config.yaml
n_layer: 11
d_model: 256
n_experts: 40
experts_per_token: 4
d_expert: 64
d_shared_expert: 64
activation: "swiglu"
moe_layers: [1, 2, 3, 4, 5, 6, 7, 8, 9, 10]
router_score: "sigmoid"
normalize_top_k: true
routed_scale: 2.0
balance_loss: 0.00118
balance_bias: true
init_std_router: 0.0239
lr_router: 0.00182
n_head: 4
n_kv_head: 4
head_dim: 64
vocab_size: 8192
norm: "rmsnorm"
norm_place: "pre"
norm_eps: 1e-06
positions: "learned"
qk_norm: false
attn_scale: 0.125
tie_embeddings: true
parallel_block: false
init: "uniform"
init_std_qkv: 0.0312
init_std_o: 0.0
init_std_up: 0.0312
init_std_down: 0.0
optimizer: "muon_variant"
lr: 0.00991
lr_mult_o: 1.5
beta1: 0.93
lr_head: 0.00876
grad_clip: 2.0
warmup_steps: 200
schedule: "wsd"
decay_fraction: 0.632
decay_shape: "linear"
final_lr_fraction: 0.05
batch_tokens: 131072
seq_len: 512
doc_mask: true
train_tokens: 704200000
steps: 5373
dataset: "wikipedia_en"
Below are experts of layer 5 (counted from 0) of a mixture-of-experts language model. Rows are named router (the router's row for the expert), gate (a neuron's input weights, with its number), up (a neuron's input weights, with its number) and show model dimensions 192-255. Each number is 128 + 24 x the weight over its row's rms, rounded and kept within 0 to 255.
After each expert's rows: "comes after" lists some tokens at least twice as common just before its tokens as in all text. This comes from a sample of Wikipedia text that the model never trained on. Tokens count by the router's weight.

# expert 12
router [138 119 119 163 139 113 122 117 124 153 176 126 159  94 149  99 142 141 111 125 132  95 133 142 113 109 102 155 107 132 123  79 108 142 153 132 147 124 149 145 145  99 124 102 179 129 117 139 116 138 146 107 113 134 131  72  96  89  87 113 140 127 109  98]
gate3 [138 137 138  83 171 115 138 128 113 139 159 151 127 113 132 125 171 132 124 136 137 113 129 169 126 107 121 130 126 145 135  73 100 111  69 164 139 134 142 118 123 131 156 114 119 139  97 169 125 148 123  96  92 105 151 154 102 131  82 113 150 139  91  96]
up3 [141 157 142 122  87 152 119 120 124 141 136 142 180 146 135 162 116 148 133 120 119 143 129 108 152 151 156 198 162  84  83 178 192 130 155 148  92 146 120 112 144 128 142 114 114 136 144 143  90 119 136 148 132 122 105  93 142 109 130 133  84 123 172 140]
comes after: " ", "-", " (", " with", " \"", " is"

# expert 17
router [139 117 104 101 132 156 149 105 150 138 123 135 168 168 122  93 168  89 128 115  89  70 116 149 150 126  98 171 130 134 129 131 117 116 170 171 140 121 119 147 164 100 130 134 119 161 111 112 177 130 117 133  92 144 100 162 113  91 110  95 150 130 164 125]
gate4 [119  83 135 147  88 105 131 156 103 124 171  96 120 146 179 151 160 168 124 127 110 123 117 151 134 140  99 151 115 178 146 126 103 123  89 149 157 154 147 127 105 140 143 104 102 128  76 126 140 150 169 131 152 125 118 126 100 171 124 122 117 148  88 139]
up4 [ 93 101 155  63 154 118 123  92 123  85 118  87 106 156 104 140 111 122 125 130 125 112 123 179 150 120 137  87 125 149 114 130 116 125 118 105 164 122 127 122 126 131  98 109 148 150  78  95 166 134 138  79  99 146 108 142 127 175 100 105 136 154  93 117]
comes after: "\n", ".", ")", "==", "|", " =="

# expert 29
router [117 116 123 132 120 137 139 104 136 113 133 129 151 145 127 105 124 112 123 126  97 118 112 151 144 108 142 138 158 102 127 117 121 131 139 156 165 137 154 146 147 107 117 128 117  97 105 110 103 125 142 179 117 145 135 152 126  97 158 119 173 177 120 131]
gate4 [ 92 142 114 156 114 131 119  61 143  83 118 185  97  93 164  92  78 138 126 127 140 124 127  74 120 155 111 158  96 109 145 116 156 105 144  98 156 122 132 146 106 143  97 158 126 112 138 112 130 123 138 142 133 136 102  97 153 105 170 146 157 148 149 174]
up4 [111 131 135  74  98 115 130  82 172 142 137 120  96 119 120 144 122  96 144 123 135 134 131  97  70 125  98 181 119 109 153 143 138 117 113  75 161 127 154 157 102 116 147 117 123 123 133 131 133  69 158 132 183 140 139 164  87 163 107 144 139 127 145 168]
comes after: "'", " |", ".", ")", "==", " ="

# expert 37
router [125 132 104 133  91 126 123 124 129 109 163 111 103  94 142 135 123 134 144 120 146  99 117 140 141 122 135 164  96 114 135  99 121 143 123 142  94 140 170 149 150 113 118 102 128 146 116 132 139 126 143 163 153 123 166 144 128  89  94 139 151 115 141 121]
gate6 [123  99 161  91 136 111 130 111 127 133 101 168 139 165  92 117 133 140 142 130 126 167 114 130 130 121 110  96 131 118 165 141 157 133  79 101 172 138 112 136 151 144 120  98 129 122 135 116 148 201 132 138 125 122 147 112 130 136 115 136 127 162 117  95]
up6 [138 132 112 133 190 100 106 149 140 124 165 121 129 160 130  95 155 114  98 145 146 157 127 118 119 135 138 121 126 157  87 150 154 121 155  94 108 138 127 122 141 123  92 179 121 100 118 145 123 109  97  76 103  99 136 133 134 111 106  91 119 133 105 140]
comes after: " |", "-", ":", ",", ".", " of"

# expert 25
router [101  98  96 113  98  83 136 127 114 123 138 108 147 124 133  99 104  69  85 115 122 107 114 174 146 179 110 165 154 108 131 125  73 113 112 145 139 146 113 120 133 120 125 126 117 106 103 146 111 116 133 121 120 138  83 143 116 132 137 112 143 137  97 114]
gate8 [ 73 102 163 126  94 124 131 173 124 132 128 111 125  97 121 114 116 113 133 120 106 104 134 160 148 158 104 132 166 129 143 162  90 136 106  60 112 120 131 122 141 102 112 148  63 101 180  99 120 133 149 127  73 160 150 139  74 139  91 111 116 116  70  96]
up8 [137 131 144 107 100 166 137 134 124 142  85 104 119 100 161 134 177 157 111 124 141 157 133 100 128  67 114  87 113  74 101 127 180 131 163 123 146 107 125 131 141 175 143 134 123 149 129 147 125 162 105 129 167 129 123 139  94 124 154 149 105 127 174 170]
comes after: "1", "0", "2", "9", "8", "3"

# expert 36
router [122  82 108 123 116 124 129 109 148 148 115 125 137 108 136  67  95  90  88 126 119 132 120 117 155 140 142 149  92 152 111 135 144 135 101 181 142 155 132 127 198  95 108 138 110 130  81 150 186 115 157 124 141 144  81 155 133  94 107 114 148 165 109  84]
gate6 [124 138 186 139 103 106 128 160 114 118 106 100 109 126 114 113 136 156 119 127 112  68 129 122 145 113 150 102 172  62 147 132  57 147 122 126 113 121 104 134 113 154 176  85  93 118 153 104 129 144 113 115 150 135 109 139 114 138 132 132 168 153 139 126]
up6 [131 117 154 112 117 124 137 126 106 147 118 130 155 128 116 120 167 152 110 132 114  97 138 114 134 129 158 105 102  96 146 114 130 127  70 111 127 111 116 121 116 111 139 148  80  92 135  95 215 125 151 141 173 130 131 137  93 135  96 115 176 120 145  94]
comes after: "s", ",", "ed", "ing", "ation", " University"

# expert 23
router [166 145 123  97 103  75 177 136 118 117 148 142 104 119 115 179  77  92 149 120 103 143 120 168 127 189 108 142 102 109 132  86  84 136 127 116 135 121 191 123 146 109 165 159 127 110 143 120 134 120 153 150 127  95 121 126 157 124 138  93 132 144 121  96]
gate8 [168 124 131 111 116 148 124 150 105 122 144 102 126 140 209 131 112 115 113 119 109 154 128 143 112 181 123 165 156 133 137 116 133 110 135 148 134 164  79 144 102 107 118 125 115  65 148  87 150 102 143 117 124 122 139 145 148 141 152 150 146 135  83 106]
up8 [182 125 128 178 131 121 128 171 136 138 101  69 142 153 190 164 110 105 134 123 108 136 121 140 138 178 121 163 138  82 140 103 127 115 118 133  61 138 122 132 113 164 160 159 106 104 124 115 138 175 103 134 115 137 103 118 142 135 117 121 134  75 115 146]
comes after: " the", " of", ":", " The", "|", " by"

# expert 10
router [161 156 124 135 144 105 166 156 142 134 140 160 127  94 134 151 116 102 100 126 120 129 112 130  97 117 125 124  89 161 146 129 130 136 122 151 123 113 151 133 136 115 168 130 139 124 110 120 155 148  90 118 104 139  92 155  99 131 105 152 133 131 120  95]
gate5 [126 123 123 113 151 136 128 146 172 118 168 171  91 148 130 122 119 154 147 117 129 123 142 146  84 110 142 153  80 111 124 127 148 124 178 123 148  81 151 170 136  77 112  94 105 146 134  97 166  84 120 135 122 141 124 105 126 132 117 112 131 139 135 105]
up5 [116 172 155 137 135 125 141 150 144  85 100  99 142 133  82 150 124 121 154 134 104 182 131 124 109 153 141 131  91 112 165 127  98 125  74 157  94  79 131 110 115 137 178  83 149 107  79 139 134 128  86 104 104 117 127 122 115 121 165 100  95 125 104 116]
comes after: " the", " of", " (", " \"", " a", " A"

# expert 2
router [147 141 126 109 158 117 143 124 130 165 169 142 153 147 115 149 143 141 131 130 109 132 125 139  93 147 106 175 139 145 117 144 104 119 129 160  93 127 159 115 147 113 164 128 165 116 116 131 128  83 183 142 135 142 144 109 113  89 114 134 122 131 126 107]
gate6 [162  91 178 108 105 127 132 151  97 111 126 123 101 153 150 141 118 146 104 126 154 177 122 113 113 100 127  97 152 164 121 117  91 126 139 100 140 168 115  78 130 117  92 182 148 147 150 109  85 131 130 138 134 130 123 129 127 144 116 104 138 130 106 137]
up6 [104 138 110 192  80 116 139  93 143 119 113 160 140 122 153  87  81 108 166 122 100 107 122 177 145 162 117 115 181 150 136 125 103 130  67  91 117 107 152 157  77 135 108  90  98 105 149 113 130 137 134 128 126 159 149 112 107  87 126 113 116 120 116 149]
comes after: " of", "'", " in", " for", " the", " with"

# expert 11
router [161 138  97 138 123 107 139  95 108 150 134 150 133 123 165 121 113 139 141 138  99 118 119 113 105 152 117 145  90  90 169  95 153 129 120 163 102 103 153 161 150 120 132 128 101 108 111 140 123 132 165 146  84 138 133 120 118  97  97  88 131 149 118 102]
gate4 [106 174 136 138 130 140 140 136 144 125 103  59 151  99 111 112 160 148 124 132 127 177 126 138 102  88 108 119 123 132  98 138 161 120 129 134 113 131 126 182 120 153 106 142 138 127 159 151 102 133 117 166 152 120 132  91 123 173 190 164  96 143 139  89]
up4 [105 161 177 199 162 138 138 110 150  81 101  94 124 125 148 115 118 199 154 126 136 133 126 155 133 120 107 117 122 118 121 132 117 133 111 131 101  93 150 153 110 131 122 129  68 128  88 116 108 160 149 135 125 140 148 140 115 158  93  97 138 151 121  78]
comes after: " |", "\n", ")", ";", " —", "%"

# expert 30
router [157 136 147 143 166 102 133 133 104 142 135 113 116 104 167 146 106 118  82 134 139 130 104 111 162 106  96 139  85  86 122 124 158 126 136 144 116 109 110 159 131  98 123 129 163 118  74 144 134 139 140 159 133 139 154 139 102 118  88 108 129 143 102  97]
gate8 [139 113 136 165 137 102 126 115 134  98  99 165 120 142  92 110  97 118  87 124 131 115 131 151 140 179  76  82 165  66  92 114 113 136 108 120 148 182 168 131 110 159 101 199 174 190 148 130 142 164 139 108 134 140  85 143 124 142 103 127 147 142 141 112]
up8 [ 96 131 129  84 100 134 130 138 144 118 139  72 104  96 141 181 122 136 135 128 124 132 124 111 104 105 130 113 112 200 134 148 103 122 160 116 106 102 109 122 123 158 168  70 102  93 108 110 128 124 108 146 127 112 129 113 125 122 184 125 138 119 116 151]
comes after: " ", "–", " (", " No", " U", " Jr"

# expert 19
router [157 161 105 120 100 113 128 109 159 129 144 122 148 157 141 145 131 121 106 131 131 136 126 136 127 148 149 175 113 144 160 110 137 122 145 132 109 135 102 149 121 109 154 103 114 102 113 100 161 113 144 172 104 127 138 149 157 108  94 125 148 146 143 121]
gate8 [164  95 137 105 124 143 121 151 151 120 136 133  88 151 117  86 130 118  96 136 123 108 126 123 131 113  88  98 139 130 120 147 121 128 118 128 101 117  98 116 120  82 151  77 112 179  92 123 120 124 123 182 133 146 117 141 147 143 102 128 160 162 130 120]
up8 [ 96 127 148 185 153 130 124 122 124 114 132 131 165 121  95 131  99 171 150 116 133 110 132  75 145 106 179 158 131 124 104 133  84 142 122 162  66 130 137 145 168 146 122 191  82  90 108 143 124 146 172 113 104  98 123 107 143 128 142 115 149 107 124 105]
comes after: "\n", " |", "|", ";", ":", " Al"

# expert 13
router [ 87 143 109 104 154 118 140 145 149 175 143 156 149 166 128 100 104  84 101 129  98  95 119 139 107 164 127 165 111 135 119 122 119  93 112 132 127 144 141 113 168  75 113 130 114 155  65 151 152 146 138 113 141 155 104 132 120  56 127  75 139 178 142 101]
gate4 [141 130  98 164 150 131 136  84 151 124 125 146 126 106 102 110 176 111 117 129 117 120 123 135 114 139 173  84 117 107 147 135  71 108 124 136  95 117 146 140 141 114 137  84 162  92 106 152 130 146 132  66  96 119 154 175 109 177 171  98 127 165 155 102]
up4 [116 127 116 146 113 165 122 124 134  90 119 154 130  95  83 150 152  76 103 131 123 101 128  86 127 141 157 135 145 120 136 146 147 142 157 155 126 171 114 103 184 133 122 113 144  96 147 106 168 148 123 121  88 123 136 150 133 105 118 138 115 111 149 119]
comes after: ",", ".", " that", " and", "'", " but"

# expert 18
router [169 104 145 131 130 116 129 135 144 144 141 124 102 112 142 142 135 138  86 139  99 117 122 113 132 122 120 133  97 141 128 125 149 123 186 154 122  98 162 150 171 111 121 104 137 144 117 123 153 117 144 131 112 121 105 129 128 102 105 135 128 112 174 107]
gate6 [146 130 100 133 117 101 139 159 117 150  90 120 138 144  85  75 152 109 110 142 126  97 128 184 125 172 122 106 103  97 219 163 179 141 139 121 142 134 120 137 120 172  96 121 170 130 122 132 145 141 138 156 108 113 165 132 111 115 130  98 126  92 145 126]
up6 [ 81 127 135 148 110 127 129 123 142 134 116 118 129 125 117 103 127 114 142 129 128 112 129 147 125  96 147 163 131 142 185 134 116 134 104 116 169 132 117 155  76 156  76 142 128 140 160 177 146 113 152 103 160 130  44 111 176 152  71 115 139 130 102 134]
comes after: " |", " ", "|", ";", ":", " in"

# expert 5
router [154 156  72 155 108  86 140 137 133 150 124 120 139 109 144 121 115 119 124 124 115 138 113 162 154 164 130 137 132 151 157 140 126 112 115 103  85  99 177 116 192 102 143  87 128 123 118 154 156 107 111 120 128  96 102 136 119  87 102 135 120 127 131  89]
gate8 [154 108 140 116 137 159 128 128 165 134 127 143 146 128 112 171 180 174 142 127 130 171 119 163 154 123 125 150 189 142 127 106 121 106 155 126 108 130 130 121 136 110 177 118 122  98 161 103 143 111 115 103 143 116 123  57 163  94  97 208 131 119 168 141]
up8 [151 133 171 142 126 130 134 117 126 126 122 142 129 141 113 121 110 134 141 139 111 152 117 131 154 107 122 135  95 159 141 159 133 131 117 142 170 126 139 122 131 123 102 171 121 148 150 124 125 135  94 108 122 112  92 102 222 175 127 166 125 135 141 144]
comes after: " the", " a", " The", " and", " his", " to"

# expert 28
router [ 88 135 131  99 151 109 130 122 103 157 150 125 116 122 132 112 108 137 140 133 120  99 120 120 142 137 156 160 136 132 121 126 143 112 133 104 120  98  88 158 144  49 130  95 106 118 105 131 126 140 140 117  99  84 105 109 107  83 117  93 106 129 153  85]
gate3 [146 103 113 162 153 133 127 123 104 135  78  59 158 125 116 175  99 123 152 123 115 154 117 101 152 160  75 137 157  97 126 123 125 139 137 147 150 152 145 124 121 114 148 136 157 123 163 115 116 139 112 133 162 114 125 162 146 139 110 102 103 133 166 153]
up3 [117 110 124 144 151  98 124 133 109 144 152 107 161 131 131 159  90 129 151 122 121 120 128 103 189 148 130  92 122 167 132 158 123 132 115 122 112 170 119 115 108 137 122 137 139 113 146  93  94 153 137 160 115  77 113 114 158 100 117  55 137 121 150 113]
comes after: "\n", " he", " it", " which", " It", " He"

# expert 8
router [157 120 133 122  93 119 126 153 112 161 118 143 106  89 113  97 132 110  81 125 115 101 127 150 158 130 154 122 132 128 116 142 125 136 158 113 129 111 168 142 172 146 157  91 115 112 114 132 169 113 161 132 103 145 108 140 119  66 120  87 125 166 132  86]
gate6 [120 140 123  84 110 130 139 143 140 158 119 119 146  89 138 119 116 158  75 138 142 111 127 110 104 140 141  94 126 126  69 129 158 126 125 100  84 135 154 108 145 171  81 158 114 140 110  80 169 134 133 102 127 145 106 141 156 107 138 148 138  89 118 144]
up6 [ 68 101 144 139 129 129 127  94 132 139 152 102 109 127  83  89 163 142 115 122 126  70 127 152 119 117 111 140  88 111 139 138 156 139 130 117 160 128 149 104 142 204  95 141  97 124 110 154 168 123 114 148 144 135 162  58 133 151 141 155 137 131 127 117]
comes after: " |", "|", " the", ",", ";", " a"

# expert 38
router [140 122 119 141 146 118 147  93 153 135 147 126 140  96 123 134 141 120 120 130 107 134 117 140 132 122 148 131  65 123 108 128 126 114 119 172 121 139 132 123 147 130 119  85 128 140 106 194 170 125 139 137 140 135 117 141 104  82  90 134 108 118 120  87]
gate2 [128 133 155  72 136 109 142  76 132 131 144  95 111 142 126  97 129  79 103 127 102 112 123 119  94 177  67  91 132  97 107 156 144 131 146 100 139 103 108 137 101 150 106 111 151 143  88 119 162  75 140  93 153 120 177 171 157 176 116 137 136 110 115 136]
up2 [ 78 153 179 143 129 172 129 120 133 139 125 136  92  99 148 164 126 120 191 130 138 135 131 128 136 147 119 132 116 150 149 138 163 142  74  93 175 104 155 125  74 108 109 122 135 114 110 122 122 120 150 147 158 126 178  89 141 146 120 151 113 127 161 125]
comes after: " of", " in", ".", "ed", " to", " on"

# expert 6
router [138 127 103 163 114 112 125 158 134 127 149 136 141 116 146 146 143 137 124 132 150 102 120 119 118 131 126 180 101 124 138  91 132 154 144 149 128 118 180 152 151 121 154  80 154 108 129 134 162 133 126 168 131 150 143 113 138  78 111 140 150 133 140  96]
gate6 [170 114 121 109 128 134 116 154 106 118 120 168  94 131 111 165 117 176 139 119  98 103 132 126 124 153 131  88 114 119 159 124 142 137 166  98 128 145 101  66 118 140  87 112 119  83 108  90 148 138 110  98 121 120 116 100 120 151 116  97 127 116 131  78]
up6 [178 128 135 133  99 158 128 159 124 162 137 108 167 147  88 150 132 116 145 123 136 115 129 125 140 118 145  99  55 125 142 113 154 121 102 107 123  93  96  97 130 147 155 125 166 120 102 139 173 104 109 127 123 144 135 122 114 103 136 131  96 100  96 113]
comes after: "-", ":", " \"", " of", " (", "|"

# expert 24
router [138 134 115 159 136 111 128 126 133 119 135  94 114 123 137 161  86 128  84 116 125 149 124 130 145 135  98 124  89  97 128 114 146 111 165 136 126 101 134 156 204 122 138 109 153 128 107 178 131 124 136 116 145 151 144 157 117 118 108 100 111 120 101  97]
gate5 [ 84 113 116 136 127 171 120 126  94 124 144 106 128 114 136 100 142 158 127 126 123 142 133 138 141 140 130 157 103 129 120 111 134 118  63 147 121  91 122 112 135 141 146 124 155 132 132 136 158 124  90  55 136 146 107 140 160 135 157 141 123 149 165 132]
up5 [116 104 109 159 117 112 138 130 125 110 135  98 131 146 135 145 106 120 128 122 131 154 132 174 153 141 126 174 147 149 114 123 129 129  92 151 104 104 138  97 134 142 103  96 160 108 150  75 135  94 129  78 110 152 103 138 138 136 139 102 102 137 132 118]
comes after: " ", "1", "2", "–", "9", " ("

# expert 14
router [142 116 101 104 136 107 128 118 127 111 151  97 114 101 156 116 117 123  93 119 139  96 100 146 159 130 129 144  99  95 142 102 128 117 104 165 123 122 133 127 129 117 150 144 161 110  59 125 113 108 138 152 141 129 115 105 104 116  99 125 119 113  91 124]
gate8 [111 105 122 131 129 140 128 195 134 140  96 159  66 155 117 152 127 101 105 113 134 104 123 135 153 147 130 155  93 118 141 105 121 137 139 136 113 155 112 129 130 138 104  89 133  81 131 149 172 140 110  77 125 130 139 112 124 134 142 138 129 117 110 101]
up8 [ 98 155 131 116 127 128 137 194 143 107  96 115 136 131 111 153 117 115 148 124 137 126 122 106 148 116  79 113 101 117 148 154 106 132 162 160 116 157 172 106 149 163 129 120 139 107 125 129 156 137 140 117 101 117 114 102  76 161 109 106 145 156  95 107]
comes after: " ", "1", "2", "0", "3", "–"